From a checkpoint of a small mixture-of-experts model trained on Wikipedia.
Size: 14 layers, width 256, vocabulary 26121, 35.5M parameters.
Training: a variant of SOAP for the experts, 7877 steps.
Below are experts of layer 3 (counted from 0) of a mixture-of-experts language model. Rows are named router (the router's row for the expert), up (a neuron's input weights, with its number) and show model dimensions 0-255. Each number is 128 + 32 x the weight over its row's rms, rounded and kept within 0 to 255. Numbers have three digits each.
Before each expert's rows: "gets" lists some tokens that make up at least twice as much of what it gets as of all text. This comes from a sample of Wikipedia text that the model never trained on. Tokens count by the router's weight.

# expert 3
gets: "\n", "1", "2", "| ", "-", "|"
router:144105121107079142156156203089126159093122080091125172074151127114149109074098082202146083101096083168119215154108098105069103098175134144135095136119171120161151183153147132126150149186182141126063159166205135142167108137166178141184084158105121166088127188147165175099165146176128156144126103181076119090143188162161076098119129130142138161116092171123142133148146074140076120079089098101121117163161149145114130130169100152117118095097112098102125167139088141169138132200109155087123168128122127089105119135141153140113099115110128132162110105162131087081122082174127160117153128103141148142150137106060108165108124113144074125103178117093132141077099102170135118085166124055158144115156087121093112129149173065100161143134124129171145167137069162151072081085095093
up31:169140191145104202095179202162093173142129116099076186126095117175004085057118135129071110165159118118187138122111145099117165174133145113101093129100160146104130087141102069092139141124147165111156084140100125148110145081135123098155147046167143101122163107091191140156105142097168223152120120144162150176177125159166120112158182162069151116090146190084136103163129106096124147154098130142188178164155079149104166103110141120160145171071054129114145114102131124111139142096142135127112155140150128119160130118076143102123133106109097145118164151172161122136139155132110107132145166099102121064143180133138114143180137115109163082129182102150062109114113171175090074067090132141112101140142113089113077115087132132161137102121105113087093150169123134113165107118141120
up32:111121170130130124154116119130152077118161099170096096155113110133130096144078130145161060122146134150219113146143150113128111122156107094110113115172109112129167112148099120185137122096200082042100089177123105073134090172146124164099113146162164125083149103144085114145106127151171089099226104123108161127145183115183152139080148125131075092109095072141121085143163115110117218148138133126122125157088181150109094091057098069090132135153102134137108181067108129106137123103102120174145132129094148142155152134144161128140128141211075107110142099079113175106173124176129124141143144188184154093123138150118110120091123097078081132163124071149080070131121143089126128110137068195128128124148158116105139133127111111079104149135168126181111081215145137072100174127142194
up33:080116127165110163155130143182136141151081099099108175149167167126112128116130150153112189164154180148118108095135131117112140139081109132122096114136147106145191138098141125035111135139143116119169115197103111141191113190159122057171138153179150134135081097085145125083117083117105139102075082072076098174151125077115135182136159103175170114185105174156088131083072116127118168123101094146098115136109169125161116106143117171130104072139179161182185099120072156121152086121101124172148129186095120113134126137080125096151132088102086064144127133093139172100121167166077119174068101048092155158091128167144138124143133127086156103092136122189103149136122108088139098132147099074177110135099101148108123079094155080179136173092189164104102107159167090088141155099089095
up34:100132153107140077151118117142103191110078121077167129173130125128182137065148122089053082137182153088177125145126164127125155139136127138173090208129119135120208146156095130161145105160157101085166112131105148074107137082129088124150106089107101116176114120069117131153116162106137180197116087154168132164162159156131142147109137132165152128137097078169070181069107119150162157120096121163135121154185178159159170128158103112143188129128080118096124106152096106094144129129146130114186069149108154136118077161153117141111087121095077132096114098145106116121101117116177106135124177070105086120125193150146130172186128125121123085104126140104101172166134208073142103125203123140086059183166079175132151112145113116164163150083114091118151148152085178133089089073079120
up35:166125101159106182141163162091128108115092076177175138130166129133132108153116126190109091073163108161099139109102186121146144143137079150097154158131201121163112121098160092123105137120092115140137171079142104149121161134145141102124125128152151121161143131091128154136154168118076071109129116151111112120110115136136153084106060125101058145064148147096127087112124081105153169113062184128111130085133129188161096171078070080156120101134059126173099124138112110098110160091112154123148146144160165198173179113110157107129098140172088146119148174148163147108134166161145054125179186153142093177094142084160118121142133114086156140170130062118177181090121142133131138120140084072151134177150172116192110112073157139123110168102212125121197153181111145045080178149146141
up36:185109164128131109111198090141218167148116090151111079098088124107096183035078125130175113133150123125105148132124135175119114112132144147103121207123151144088139179130143067107147167113125176146120074160137157139131113125166084159164114149139108166094116146180150159168142154103105088123154127131109145135112171079197130114178067155112143118125067109129135129116113091081135141063163157091175146092182130104146140173149132200144082097131098053155144086110144121161143137082117136086121114116130078174112117143216104153152054157085122145110135133106109081150186095203133159163176108116131154160141064133117096094112122076182112142104068117156130148094155122113120108090125100086195160128115063172142128123150157112109116137143165156143145173139075098100111123121089113
up37:066194078116116106141181093135164149141137195116122160048144151137102121163150090105143140052195185158194101134125098140141189136121184156158104127115140094157106199122132178138119158155128140186124143148147074136128080116088123107094129155137105169133116119094151154172115120108195074095116142124114100188100086144134111115131067106178150167104130090129155071160166150136186128127121083200133130147123079121149080118103199127111128120088131108149114101126221167135119101122104171141070059178146129086084075133141152168137124148135111102112119081117120146139127173109149123140164173100088165190108125104069145145170151104055155095134108157113138073123131109098143097142152069103173156138158140128126110149135057144122125076152161082183153149135138113106146110150119161
up38:147129133137133129158079120139075143112123090089054152119122172121112145135135152105137163152132064123143117120183168090141177103114130110166072173121116046136143171108100092123131053158201160129186164151140099082143138157137177154106098093134162212123086114104165127110147162113126141084142143132121090193094086129097062106113135096117127146163136109076152086146078105093105171099121141106155096087177105122173109101143129115122195119122074110099118100070188210106051114097153159094062099164100144180122088088116127127129133087132163112115125113108169151146166131096097093095103081157124059156093145154129096140122144181222162148139130169119092102135132156140117142137168133123115147069142133066099149115082134117072147171171106119157153150136119113149097182147090106
up39:146126128187121083104081081091028116103111114139155082142101163161054179159128142090141157151104130160107123149161133161134102118132133121110075088122167153123070143189146123160178107091114127162181145154161090077127183140147147144153120139094066107164077130111117171092118112173139097152170141083120108193105112048163142088170176165151138074125124166078101103074131110109148136129127146158116193190085099131133135163152144139123129154153113126150116105114159128107183124099147158108171111118141147095132148134103160146085134148088150191112133227203101121100090104083141105104136098082175109168113126150136038109205123109146121143164115132136085097107134141087171181145166103127163115183170105125142122129146126133192163078125101152145162145103109118142158160184120173
up40:106146150112139185157149134153118109111116124081167097094185083115121129188107121149057116165134118117156138180139123091145102179069091105054160130200072072112121179139128131096138118183161125188058167146112105137113186117106121096104075083113108135126179085115138142167143149133098093157110143117150174117103128128145182082171117168122085165137114072075168162118112147149118112131143170130133094124143095185100095094113091113121126000179129103090081102098092128177121104154130149164135120124139160131116114139167114116130114131136149142128108128170149091207152165081131191169128132136130096168103092153104101067111143125121142180131123083092137163124068125166120114089137153177167069121153136180167117122095112105135161146184192061125140184084142112110143134074136132
up41:187075152165127136150130201112127085138110192130100171081116109096155102118128153090170113084179106155132117159169134122098107104079142084132108156095119156118164126159183130126130176143154089112135121089127139153018150172112119090143099094153098164129149144114138196131054095105058115128077102129103152047101121113126145154148119109201150088089098130061120076108141109131129119113147117103123167130125147143078097113119143101080072155139146121113113097153159175150158137155154166148135126123129112158121163154160198177183079128144118110184145063136179129098104207189142124125118117131099129117165147112140116150131121163164169126073102124153057104100097187118172133127112133137129077126063133130061155146151149167140095129095155136078191162152085102121165084074103172
up42:156118144160135097103152112103115125101170121167161162084159143105117053167166143147207104173137104080148150125134097102128153129142173103158119127118107086130079106114130120085102166021156102087085110115118110118114142066161077168190122127150100079145143149131159107098168109120151168097098159099147107119135079114151130093109161105103112124159096111163182088055112094136131160113112174117150188150107118168130162133109165087121077103101100153126162193050141112196109117156129100132107134174163098102221154120142133169126131145136152018170134156136133120134120118153134079107121122144096171077102151127138144170170081129129114188057167117074165143155120152107074153132165121124118113136054152130134148136105109136096118164133138148120151190075106108136075092073179165

# expert 0
gets: "\n\n", ",", " and", " of", " in", " of the"
router:133135162193087148109133150125115208116123199166129151115065145134104126091125151091141097136180129186035164140119086131145086183075151121147141193127162179167088135163158095193150127145159173165120170064089166137071134125144104121108121160145159080153123094148096130115109070106139169166133093151131105166163082135143108145114175132160106126171109114113113118146094122115158115112072141112106129149141135136100165124137124159156128201154110180108110119160127130157117126087095162142122113114072053187090144153082118109158152134123198079134089181132180187095144119134149140146110131079164154160137172115107126136108156101060162150085152076132103153184112114155166125150077094185197090142117071096129125140094106127185163160125081142175160159128161151106121179159156092
up14:143188138128137160134138146100117112178165122142084144103117091117086058150120113089056122175113095137110096166120105127102203141164123131139100137116147178152140152124177116144092118177158107110089083100188143162121113093101142171155112115184141148164088099124121210126168140127162180152112158051125144139148116136182165066102131124058121123155152103169100103110113057128187145163112170150219130131126077156058088101135136130144107142150111138127108132092113084168145151127122172154128131092088149144106114163154099167127149124136123058131144139124124141132169189142128140153086094100108097082109124134224115105094122094108062088155168159111131048126158123124179112133147122126100084154109117098139161072101125143132097219110159119087061190169121117126112100168161170
up15:139149180106094146145149146091090160112105071149121079112078113125048228154161115169116088086102200162088146088079156121160127167108131095188111157108169072122125113133125148092133120199096105129160129130119077157106150168118064126113036146154105151091147151084151147090157094087141114141139151179161144192086081109118150131142116101184123189137128101159106124133138138128142083078165133201109139161178153136142115156122074153113106152114108143116135109079164109132115123138159146134168104152126119086169154109178099119154078107095119084141063185135123113139091136171115112082114144124118056124156178142139128103134123112109181114158159103054148118115119103101153114119130133122165131180163147182112148119096131056135198092126102124135195180089130110121060113088092104
up16:133092129138138149124217118151187158141149115165149111101094118188091120105128170160056176119129130095115179141124079138096098129125181123133140130145158156103132222164107136138164145100120097119166057117160182157172082127095125101120152106124090132173118166132137125120145104115014095118184126192113163134148131063101158147124132115134177142158134107168137140135114143121175137158097102139110126107199084086168123156163148108110114118183159108126132120118119156134174121100072107139199143142165098141119103124049165065076181146149097134133123136114163154137157092106133169061093131199125112153097133146134151095160051119125146076136148096110165121100096135128123166095119156156132135125128142130108120159052093101123158210125118101076173177101188097109053104151113109
up17:127129069174109138122080119179113174136134124159091110118073093153050112131120177101132072139165126134140191142147118088077188140094094159080098182163111146214092096156136119124160106121153140151133156094105145103155119087130131140134066182085174102077124172138149149165098127095126128068070092129143156086160123132132079080179140157105177106143164089168145140083132124196109090109169177177148103131143119142161115153136151161105083172093187087186122129126131169107156124108151126142088111098111121201141061145211158141175124132093146105084171189109075109098089113146103118146149157188099157080084139108187131135100105139152144126127146154144127107171048121164140095111083126150125149137102165135123109180108111090127167131072148099110142173158099098135112116081108143
up18:107090090156091137237090091134057121100115108150111124165171182157055099147173125097114132130148129080133125131182125090093126112147170191122122148113094139103133124152100159118134122087098189104103111151174155125134129144140165155117162158097155136108109125151114173167111138111078146201130156098183104103115114074145068167115116158130106180084113151129166087067100147124155108196106058131161125109103146104163115149105086140138063112123138090113140060151118159163133136083124137091130065106146081104147152137155173161079194126114127140081080199173125153139105152102158115039153089112153150195121145151116067161114074126140104183104093118126120128128102128099168135118130153088119162135158149065126164132163111172101140110108116140130075065141124192114157094118106179
up19:142139149108175095106135131112137099105097135160131127083147130102101136112135121153151153149185141094190093100129119103152125112133138131093108109100121161062159116103166134137171104130126110081092183160101158183086114084114144087095135125100142123074207170128087074038157153139136140126104159118161125117101128113194081082158153182062139166122148164130168132151198142122105077100055122103115129128146102131132101107094077111143097072161156115149100110103103189144123120085176144175140127141133125158058166147065101089128138146065096111112120160107205150142095108196111151150056122141153136095100143107150126150144079129116071212134059103127179122071075163169105151164169118115115137157142127132149112150138188163119145164078075118125146102125179112143110168099075181
up20:145176172151083107141151111091145096126169062098104153127113124116161150104116136203131069094126147126123149099139190109135145084135155149156093160109168133138174120133139085159173167049130118117154137097116126201193122166083168099128094119091169153066139079134128080093090134141130094080070106058170139145085161174144125113145173096138072131133089098173146102163134134122135160117120078159148086186073153077125144123108179147093124137168124103084074134158093109096125125095118080100148154118103174122100071166150158154132118074096185158083138161145099120140166126163083142110119161096143155087160149163197075127072158115149182166192117145138120122127119110163073108178097167115111145161121147176128107123173100106139182100189139150052152121121139108141113136138124065
up21:168150097126115143086123138090113158101082087121123071142128154123126205163150102088174119172156129219097127209102125165182114125063203117126088083110130104156144098131100154186144172115147075045174106152186151086128109151100132138168108153186128148144156108096150112136159139109152127102163131147165050111135145096112144150100100149169134175117101135106142130175134199102080083191141186167107142121130085120157158143138143150099105105161111117109137112092115119086110103118132113155148127138076155122174109063114097085114145112124130139109140159114124059126123067131164116149181041118091137097083088180120103137084119136122141147078126116092121138102092113147135123136113108119164185098103127140076153177161138160132137136132089090074167163094090146119172101126025085
up22:128100125153145157099125132155200112211179104092146055122135096162117131117097172153080188171159188121135144107172110109040051083113128162155140096129085155163151164144128126121111150108143152095072136104164155079101100118058101148150144109125154100118110117052113116023156152110135172136101094116154098150071107116154116162155130112133092180161190135112101068178143068110159147111147131130102159170163168125099096074140113136207152121154105150083129150151149175127169083111150132121155167156108115105102104147142158118121096173108158103135150144146108176137106127060136120124143121101190093125163123163089115103146141118147077079124180037173139110171151153092125100151118095134116121114112163106133105139127152182164158180138070136066103092119085102138141158112123129
up23:131184137112085132141122134134115121111129138088139127131156165128113113087174170097136078078109180094123149069107130094086163085086150091134114134153127138070128178117151074137123117111130076087100112120139131193160055079097054167121118059108136168140190158149187122058084131133104145098137123162129120119141056213157173153152048062136086161093196107162139186160094149103161145146108149140086125123139142135188166163185046144114128087111127159125087123156115118147141140131166129109126120153095096140123118125131141093082146127098096135150125176219112122120172129084092115188198092098110098069113156153117140144124154143117109112175149117094114139142148165163147139041150155164079173142144099139115120118131169075121140195111143168148141129149111141129091121131144156
up24:108206080125114123144141130153104124079120113170164173147145096151169152125046146152164118153178145100123136148138126146102105109123173065149128186130126165093118173063124158071134163104137104195088110088168193099162104121103128093131172104108124102137108075069125064107138155049111181103055144150105153098151076133127160139129093122102104155187134095089192148114104107067160161117101129096103156091128164115089157118100125133124131161131120186145138107151097100169150135097113159174116137113159085161153113141152124134109123132128089119097126162128144076103142119150099144165108152107160135186066113129052170139174192169161100141131150099165052189154155107144148143150142115112112085126125088145142128154072115174070140139120074105065175210120155122089089127095137161
up25:124130134133072070099084149137112102125090139071132104145135177162136147156122171169069085178081160077110106143166109088136198157080137149091119115127115158123090139143142149189125113105149086085130159120165137104127112103145164123105145094088077171069119091120184125142129158108156172061179077067099177117193130090113121109141137164186086132105121153104163131119086146124081174120129111110138124148091113121183108118088170158087144144073087152113134155115172108120122154096104161067088173104155150103140133132149106117123173150126128126117206140117135096144120078076102127167186135140153169063075187095096141162159129161149138058120134165158146101054150094147095118114117130133092146153123152162110145171133157102183126206098138157089180068169130166093189113122076139

# expert 6
gets: " | ", " ", " |", ", ", "; ", "| "
router:133111117167117160147146134103162184186079169112120165085186071162089087136167118101104152122148167171148144132136137187113082167084093131141134162131114117116133113114143095100184156089125095094159114137131083122197135198105088143135182147130110148128156096176119118160170137136082154123121150149155129101161068096119179061117149120150169079097158125111148125175127110097084164181167133058135099116143138164154077105092105146090053149091117084110108124160112124134099109123136149082100164076093139160124148174092114148157178187100170121137174113119035163122144083128142157150138119181163094120181149167136186179088162132079110131098121140094074085111197161146087108110082145133127143089090141111147159067084068109134130127094081110169113127155123129116140164133151048
up6:095163135150088137080174130135139125052133140107182097090159104166108160168178078094147149130146154064135152107087126137110161122135151183092093117150089051099154132159121121106133134093117139128120125109082129056159111090165189093129138070124159094094112158138156122040088124139115125120082135133138168113142088111100081162164211119159143106085120089102138107152147175150165108107073153170137138137076109141121117123136053167146139139112191146097110092121169118197122157155155151145142134196049108138138129182156140126131119155135137155170115135139097164049144177140099069100140134108098150136148108091156089171138095133112083186134081098140135173116054105117089120074197110130149145165130123138118097123123175088148089191085124150145175133097168067156150096132160157
up7:151144118133143118143163164125086113145174142126167120144194058191132134095149125124075087139148066086119136108121097114151111103131108146124154148157083129160124071123107125138155122126130119152127159144139191146124154084135088096132120118125085142122121094151066119143163194134125061124166143108080165140092128160104197135179096127175051104112137143099122129173108070172122114191163065152162139150135117159157087136090131072154115105165053153086100130149110157145130194145169068129093119112213099077139097179098151112130104095099126138158138138119186127130142147069166164100182129119148112152157168119166117193156060122123084098078090119134111174106185149184122076166110143112171120102097112206070123122127122139134132150109120096175092107099111143136107207183093108
up8:100127148120193128103131128094091178108068189082115153116109166162167120125136062116138139129113134133121150087066132125199150157120107111134129116082126130194162126134162142117150116111143121156156104049180105144096146174168100139141154055120102163168144101049077178100134060153211184160156149149101154139157137116163107144140096109109117149092109122121174091101075115185073091112097066216172133132173111103126110164116104133122190142130137155127168159140122127125172170103183117166186164069104148116155202187094151134085109112108084085155124080111082162130140124139137103102132124141127163144098118126137078089134154115115112120132113082142141112114077154045114125109162161155146118143120105044116109116140123146105125148088173112136127180113188097124076134163141092
up9:132195143180148113135094115112124126142179131132182168107149120115090128087104107128184082132117144172157092125178172173175161088180138103112163114090172191078159058086134185108151118122148198159127134086096142107149141158182142110135142092123142120099202115067151059139156089116125128114144126098183141079164177120090050148092061094153160088165163077112101125126182123137116082105123182070141077151177166188152125125124154114111183134186134075123131144084132115162133166131180143119141154130128138078157137114099114147114113159096093140093110085165121151124154107146105131153114133146104076122186074161168148182133093126092158134110097115134067169104133123160152150144133080119146108162087147092136165114182163138083110067116125154127130151133082129122042085136101147
up10:097161109181162155126176135059132131155132049091147122109137146174075172127186210176104113111139172127172125131128088148076147142149081193136162111079122076125135130160133156179134135087107125117178106135112105081145138194162103180095132144112102155140142108210118157192159124126121090179143149143140093062074149158125118196085139123113164105126159165095150133136125080167073146113121131127135081112179139132128138077080134154132080161139118206174142135136059130143160179168150143123122078136151136108156100115140124093097132153135147084197153115149106118141136134152184152121128101097123114101134129146088174084165163085125098073116100121129140140100093181097097109090143149211099099108166110123151119083096089161162152167088107123161084130108125158108200139131175075
up11:096121142180095145184104104116101131133087122156103165112090088121133131067166156168079155155149098149092170127175159125137116163169124101162122095113152150113148181148077126102102168108191143122176138190124161085039137151186084140202091151124169094114217165112118105146130110151125164125136108150075106095115096164074127202137119093124157085149113134150132117079113135082113160129145095159127112189172157146135154099126131122149126121140184189117112114157159190136064109078152137127058217132081170122122085144084126130099124134139113125118096152085117074142137138122135108092125124086163111126178142083143121165144134157075154168129166108125165126098132131139088088200070126107158150071196153094085066109152134128096090121149135102050158107117176115128127143086121140
up12:103154138111134088099105108155078091129148134163198172185173138119121144129101138094137133138133108064218126080136194159163175097110110221059071087168079167114077137104118130089140091128110120175093133111096149090122128123161115136133107102055144123156183127131138075079132142112137093126065104112108111126134184121091126106119125124116132139113148160137140104159196093145171171150117076132093122129139160134167160132131138139129169155166118080138103159165146202142113123172076093149136115082169075119129112189119141095140123137137124133122145074142106203184098128155062098125163187175097113065116160085139139136139068140216116142138113137134115107097089112052142152155178089101190101126131121119137087122117143106127058160086138102121117102137114150145117096117065098
up13:129116116107077094148118132096069130150144087124114147079165091147203139123086152132128099147162152203168077123102142154173120123122086127183156115151121132077143103131144100080111116122081128097116139082113172164182179098109134145193121132121082095115191132091119117120150092088143116094115132149081125162093132172122097075133155155080084184150097150136166143128126183153057180140057072143107100087101184179078157122106126099159145166161124118128162154111106129135110156113087156143083150192105092171120136108060138149175103118156153137110082123103116112078099145119088132159123189111101108097163100145174132143182104152075122068096120123085159130068090108106139125063112139144123138116083165080158124066109107136145077083075127130162123128098202169164133172134082071
up14:101149114198176097134158132184130076129123126124125131111122137098149125155090186130102099091135126103135076122091174153139204124134174115091102078128100146137097144171103124124165121140135134110143125103117179186112143138069106097103080137123144136118132111153082164106131145183125148116077150116117088176157130106133080102152145127145147104120152136114104089145140186175139149154137071158099119164195141141155167159164156135083095139132129121105095083122242143203156200174163149162078127127139127117201113091120092137153148136065085132093131149171164155196099159122095184099104057154076110119068165104070184147133076167094140113143120143169171094111031112186086079148132105077179119097137100118082112116114117160158123092156131115106101117141173091127119149101125129
up15:184106133091099158196124079103077185124145094132125195225147125102110009131189084155103107079123134125127160075128117157100145141148087165153117135122116181126186134150108096109201089100109132174117070143166081099074102116098122116073119124123164095213146093122130122111098155102124116092162127100167129147108119133122079135154091113130119137159106162126139113097109107109110048116057086166098064116129176162126155105148151093130095110112147148124102160103094124120115115159153173110150124132115169178148141103143165156112123168117106108095172111099097100115126110140143121099222191086133087162088126129122152116100112173148099209107138108126116161095156184128090154100102136146132087133150158130080147192125131132148067106118165088120151152177095112131090123184114107
up16:110104104121162145142176128145089138126083210078141187082129116107159107160177118101117171096082093174120133089154135132172125108153134088130071129155191114150151104128095134143129105095163123101099134129140148122170105169135143111102146172133073110142171141132167139117064148130171113114110128117102119131188117168062153167052172092160114179150170116128183163091171111065083133109080087150068100112105110134112172151117120114138122095102084112072139120076105060092112165160132126094106097147163116059091135165143147103091122111147126094128161108160105199123074166099106115119144096091169109134127163146146206177115158135088088091088175110179117122096127128036052160105145183079121133124136104113117129190133117171118156150115090074099127081125177115167142173156143125
up17:129188158114152073049173129108131093236071132103119078148141090144157155136105087135112112084138099167143153174136098136152147107128156088171091125165109115163068113104135152135108131140133139118133135077163119125176143181162158139117178156126147116075137123160132120112175171074144185113138144099145131145111145110127159153174081070126215154172086156119083129129110106121124131092162145168163101089164136154101128172173172109114108094156140120211088141189092125148177138125126112103157111087129146114097125099096089100095098143173098097173175108109157110120143106075155128146153141089078112197127126100098092118068173102092140098116135135057157138157110058112127155112133099097130131102153197196095137131147083173073137133158059134132069104112084091106101123107148078

# expert 1
gets: ".", "–", "-", "a", "i", "o"
router:159121202092146106137057124067139178160163101150153156119193162120107103111157087133127056123089088080093105078148107085141105116159112134102161079147147181161106101133135126110100072155131130157077074094106179165170129086131132191096105094121163138117187169091121085156128155186150100150132178148149069146102066113083138137171101167163147132175119109095096107137123152084155169133173132119115137164167112091152151126167152168138186097132124096106161136145079127109098121150106162083115090142103112114163158112159106161112205170188125143182122151149151105167121171090099105130104134178082137142120153095137091150110101141185103059132081131072191124151177116065119175152128096109119091174108148169103101114122174165134114127098151101148094136082122082120101118104074185
up14:126158146138097075121088175076113083114092118116164121108171063116125110069110072105133147090109100132141124133141083068122137159132123126115131165132171137227147150134180154068134104164161161171101179151184174093144132161147135059090127106134116097129157133151149126146166099061132189160139173126165096101110154169106163157160186117129130140155123074136102120147106170114132119100149112162136144131175104112206136154178155149134180158168175081118102118098082073104105150165135117148118140120101150078141078135204165116103190175132102109067117154085103107168159117093158119088146122130121109113132098138161086042078114132178155117121093124164167093166117150118123166111134102183170038121134181148132108134156151132142097158212110120087085140108135068136127104146153142
up15:187082101145138123220116132098151113151118124052090121096078105112144131088171148133148116121109073134132085133073114168102139130140099122198115133142152151138081105129067154140154141136078120088156146160157185147089133135161159081188076122110132115146129177120164117124143076133121138145149163123082119104129092120100139116142207076122137080133141136126202124097165129140107132104081055129170134164093092100109118121117129150133099223194092150145138089093139122122148125183117107142091139150089100163047152185100099128151172102133107160137202109120118166119103122110157123133070122097108026147162159170154081139086152172156135090082152108137067075175070099101124163121085180145124157111105167092179162093131124119189115124120126170093163091149141133124136143128150122
up16:157120180114156122081172133151143126161060074086165141149115127096048185169146145148150111138141137166130169064135164158122131087124164055047141088113180151108148118150097138144089147145118109172106171109165114125157127129142133128128151139140107080070125036143145133191112103081063111090174175122114130103170106146082130136143115085185115121097136095068057134192196153137119080134099183149137067097114077135082111135155148101149140105126142176116136118107116166180108064139120118138148132105133147101121143103093130119100185168122170117164125152084124126167063078179097121177141110081075172107165107117062141087130151161146118138100081173135121121191119160170229109097133108104126154147085119085112125126134114109145093141169128098128161127124118152100117132103112118
up17:092159122134099089158110118094132124115159169153134097057141154110097108146094143116105096125146181104140120111152099102059178122099199166120121159151103193117125151134142157150089154142095154099115078126129146128103095168112151110097111092187109133172099112077123123134145151127148113162172174174140072118082122084097122122146088114128091080122158113027083150177148120169095123189149092094159082183147133118114119141117132213122136085152046120191085110038030115155162122117095103169122107094132121102196117113180061160163122145183115112125185132127120074155164119152158102162162136124098131139134122140118168116179134164173106115122150120134097150088152158156159177106117133139149162135095147103093117112141171111065131092154126128121087124183170179168088146162166094
up18:143128088190196067121082116174133113107180150136109138149088148115135222086171133118111098051146132126097150114110122170114170164166113048161174153148122137075140199129110160162050137131120105092151125132175126168102110140137096132120108116116145162143147141081112149149130072080134163131145131127113115098110109169140119173130095117091109120079112123066077095138158111098104161169114109161147110157147148154132147174135130106138120087159157154097187121090163120139151145098096099126112099083149131163134068128128103172082142074174127130176116149135167141145134147166150162116119117081122117116115116150126094132136172108139121043156104137137180115036149114116152129089051122128174180202097122159114175043147134129120177181117169067134141162067119096048146116167124135
up19:183106150101070139129130127072132135093112142079119097090164085099147133112140181077097117088119106124128083143177125153136160103100106151136157124078063155127075165132134117076109162163119069137150128130129125118112198083155157133162119096158132091130170156100090171152084066097182118187173153107099186093118134116158133147157119095134091155151077139172167126141128074149159083067153126160167160134196129170137144120149131136130077143130162087107151057116183149112132137133139133170150122114077143181105139055121066128130132146154066221144122162102082174128151140151136137091068125113104121127173170141138105082086103098118099133045111173150096092077150107160122121124129112124125132111161162112101128117143163143152043122172098153187152101139189101145086062163149145
up20:190133166145075111107146105142152157106110112149164106141121092101117111239168154122115155111137127131151160129133128086110147108153110161181001126146071167067090069180119106131080103131111099115105135100143179128105134155097169180104096115148173109092143140120139134146106148151122147139107076123129146118180149145111161141154101183108127153149156135136140059157133065124152096075146081196158171100106136165138138119152126128148163140051081077121126105151096161185144146097136132087098132166158140167126091158103132121090119161109109120115092108135128179083125113078037082150124122123140085145138146147134161155070202108102094161129147103122121140136119133076166141136117178134137095220148157165142142082107143138139113160111141120162166147070132096186064110071190146
up21:183169062128109115115141121176123117144136093092113155126154125183083126138103147127077109109071113107157159127125134130144172167175111202105114122146115175133162179022070087070155148099139181172113098112172154131095205149134183134119082112162116076137112170086161107129202154083164082081153143117093106105167132109079125057098103118145096137111129156086143110119124167124151128183116132159094152116110119142145076197153129143137120103121132129154146104155152190109104144126106117188124154154105096130106128139108161040102078082088163168138113133112127144124111123105104087128148111130136124081130143186074083107171137119141184138106136144154048138115170131135067117082135154135137113194063143114149197155111092076148110083161095153097065123127107172137118115132089109
up22:124096146190099118057144108109162167155158169123136108140129106148099140146185193159162131056140163101171096134120117154097123099142138157120081112138134121134110124143125145115126145127145120110127117156161056095096173124114109139091113087157095106141134122155189084109093108109156164124111133209074118106159100125113119089184057110122083159196085180149120155072190152144186146112154155161104119203108207067148112153137132089144127145070120046104108163110100081096175117105129127077156133096090127138133164109096125149108069145048110111154063145096114117201130117130120155108085161133198142175055145108160151155097143117124128129105172146099152138156120101075120168137101157133137139164150127118101142156169116104177136107073088117114110220112163123133152141187103129
up23:128153103127136112175085186182141118111123153071133147168099149100111100112149142148127114138123086116141124117105089121141157141086121143131093195176098121143134132171098101110077171097064129118111115119114169163142100104133122117169134099113091115132178095099183156099143130043131122180213171160094116178145071114183107124176146108057094131123154130165195113117109161116156143176131122063107077089123135101145114116037134085163133118097153148103113170108158130150066091181151066085145095105156093161149085085112136098163174137155112144135101139115085119131072124108114134096162136121137189128103060169111201117116124139050103168128138123125154162189107194130109162102108115135126202155076095139105126120131103126125170128143099094100091084103138125218115127134097184
up24:127093146097128128072082143122079092137169112083130129143112115194156098100110155186149077152120082129134115113123142171144121107070130120101116113199113138130215058176088097107165159097111163149155208088150108151129132203133122158182101131122127131128154151142092165114086180122087166076108170140134069154103141125165113129169128096127144125128152116087171105136181144190143188142158125117108099084127161193151122167210192141101154156133101133092156125086132171137124098082172113047147068115155128166120090089146180116140089101179078128134162122146154117115076112122138111103174144112189121146125169066132145150116152081106125092102150144110182137098161126078177136118117089135147117129187119137146108109118127096060109157100137146128050096122106109116203154159120139
up25:123145123123127079172089105137114072116113098056096135088162123194116114085125112196113158134082152052134137130099162115107133149092188167123111140106157167110113117120079154185155125097115105159192119134132102199077120108106073116145141156114141128131129102193126172080075119128067140089115098166095075186125122149074204103171118116213148113068117091106096128130113118100162126137138148150173111130164128129180117144082141110108120114147073144170096130080134158145162067147134153149152158162112140129126165119178128136153086203146142145117179121149204132144133100135111118150073159093163092129100173130147166140175175097075162170122134105083122161081115140167144154182056102171129126178125159163085095147129172167044122087149146121165121133152137122154090144108141142